{"num_hidden_layers": 14, "d_expert": 480, "d_shared_expert": 0, "moe_layers": [0, 1, 2, 3, 4, 5, 6, 7, 8, 9, 10, 11, 12, 13], "router_score": "sigmoid", "normalize_top_k": false, "balance_loss": 0.000145, "norm": "layernorm", "norm_eps": 1e-06, "tie_word_embeddings": true, "optimizer": "adamw", "learning_rate": 0.00171, "batch_tokens": 65536, "train_tokens": 645700000}
Below are experts of layer 5 (counted from 0) of a mixture-of-experts language model. Rows are named gate (a neuron's input weights, with its number), up (a neuron's input weights, with its number), down (a neuron's output weights, with its number) and show model dimensions 0-191. Each number is 50 + 12 x the weight over its row's rms, rounded and kept within 0 to 99.
Before each expert's rows: "comes before" lists some tokens at least twice as common just after its tokens as in all text; "mostly gets" lists some tokens that are sent to it at least half of the time. This comes from a sample of Wikipedia text that the model never trained on. Tokens count by the router's weight.

# expert 1
comes before: "0", "9", "1", "8", "2", "7"
mostly gets: " first", " final", " same", "$", " version", " last"
gate0:68 47 73 52 45 27 47 55 59 65 41 71 42 61 27 40 32 55 64 68 74 56 42 22 64 46 41 54 38 48 65 51 69 46 30 27 56 55 60 35 50 40 77 59 53 52 52 38 19 30 52 40 56 56 48 65 44 48 46 32 52 51 41 59 38 80 42 82 51 61 47 59 46 35 45 56 28 65 59 52 45 54 43 51 41 50 53 36 35 46 43 58 61 64 57 50 51 33 39 32 52 62 59 24 42 61 67 44 86 50 58 46 44 45 60 55 70 53 56 53 56 55 27 41 50 55 53 44 80 44 55 47 50 57 57 57 34 59 58 56 55 40 52 60 49 44 63 49 28 73 55 55 57 52 47 35 48 64 54 38 48 42 52 40 38 49 51 50 60 44 64 61 37 61 56 42 38 57 47 42 50 32 37 72 61 57 44 60 60 48 61 69
up0:50 51 59 41 61 62 62 50 26 29 70 59 64 65 58 66 51 63 46 41 50 67 47 55 53 43 47 77 35 51 66 55 26 70 47 54 47 29 39 49 65 76 41 41 45 50 65 57 57 41 42 49 49 38 45 62 58 47 36 54 48 61 72 29 64 40 62 48 56 29 25 35 51 37 39 47 22 31 46 60 52 54 31 61 53 49 45 62 58 56 42 67 53 61 33 38 74 44 46 55 59 41 50 73 64 72 46 60 46 78 43 59 40 33 54 43 46 36 40 55 25 39 63 53 28 41 52 37 38 54 54 53 60 30 59 32 56 64 56 51 53 53 48 38 36 32 40 39 53 53 30 46 66 49 58 68 65 43 69 41 50 29 53 50 32 53 28 49 47 56 62 38 53 47 65 67 57 48 50 45 55 65 61 33 66 51 45 53 56 38 55 45
down0:62 69 53 67 53 54 52 19 61 62 17 54 53 54 47 31 77 51 45 50 59 76 38 51 41 47 52 54 35 44 60 51 40 52 57 41 43 70 52 50 57 36 83 47 56 47 36 43 63 33 47 46 48 54 50 43 50 45 41 51 53 44 25 30 29 48 59 38 43 57 62 62 52 46 41 40 35 43 26 41 30 52 38 51 73 42 39 62 59 61 42 52 43 49 42 50 54 64 51 61 54 62 52 44 56 38 36 57 54 56 38 63 80 57 55 57 42 48 45 47 46 48 42 81 70 40 38 60 79 55 40 43 30 50 40 43 32 57 52 62 45 74 45 61 64 52 47 31 44 42 65 41 44 40 58 31 50 46 45 52 23 47 50 63 41 54 41 61 50 71 73 48 66 49 61 60 48 36 69 50 65 40 35 38 55 48 47 83 43 54 55 68
gate1:62 63 48 33 44 61 37 53 31 69 38 61 54 54 67 59 69 54 45 51 49 64 36 44 64 32 30 80 78 39 40 51 57 56 47 74 39 40 62 73 50 66 53 42 39 52 42 45 50 56 66 36 42 35 36 64 52 62 58 52 60 42 52 56 56 52 65 49 40 49 57 45 70 69 70 63 53 63 55 52 46 64 50 62 69 49 54 47 38 58 83 67 54 68 43 62 50 31 49 44 75 51 40 27 51 49 49 14 65 47 45 53 51 38 76 62 53 53 48 46 60 47 34 46 48 45 37 43 59 53 59 59 36 45 50 46 33 33 59 66 60 38 54 50 57 65 67 63 48 60 61 72 65 45 72 34 37 51 35 60 32 54 50 47 68 36 41 52 34 58 62 48 56 39 52 46 25 51 38 53 45 52 68 59 61 40 42 37 36 42 43 58
up1:35 46 50 40 63 51 20 46 33 40 39 74 61 39 39 44 41 66 68 42 58 76 34 57 89 55 32 53 53 47 55 60 60 29 44 21 60 76 43 50 41 51 46 45 46 50 68 49 43 45 33 59 56 59 48 60 53 46 72 20 64 41 61 25 36 54 43 54 40 46 35 62 62 68 55 69 47 57 63 44 60 63 47 55 45 54 50 61 58 49 51 54 56 40 77 45 42 75 48 38 47 55 26 62 58 42 55 37 60 57 49 56 49 34 54 41 21 56 54 46 42 55 53 40 43 35 49 44 44 61 42 72 45 47 53 59 42 52 43 45 41 44 37 46 50 45 31 40 74 76 41 39 49 38 48 53 40 60 53 53 54 54 49 54 38 66 38 45 62 51 54 41 42 49 48 40 41 44 41 39 41 48 19 78 62 29 49 49 72 57 45 52
down1:53 71 67 50 51 49 54 69 48 47 52 41 57 39 44 72 55 51 44 73 49 61 34 57 58 31 50 57 50 58 69 51 58 41 49 42 48 53 41 51 46 60 41 54 60 47 57 58 59 60 53 40 35 36 35 60 38 43 43 50 57 49 56 74 38 51 61 59 39 47 39 38 47 76 36 61 48 41 66 33 46 60 63 44 58 51 43 65 43 43 50 42 31 85 26 60 48 44 49 44 50 31 48 67 64 55 43 54 58 69 55 37 55 25 71 60 26 76 44 22 57 51 39 66 53 22 54 80 58 57 37 61 49 45 51 31 26 26 41 49 46 35 54 57 68 35 37 46 60 48 42 45 51 31 45 44 59 47 49 51 59 47 38 48 63 47 39 58 62 84 68 49 56 47 31 62 50 28 37 39 60 58 63 32 62 56 39 42 42 47 67 55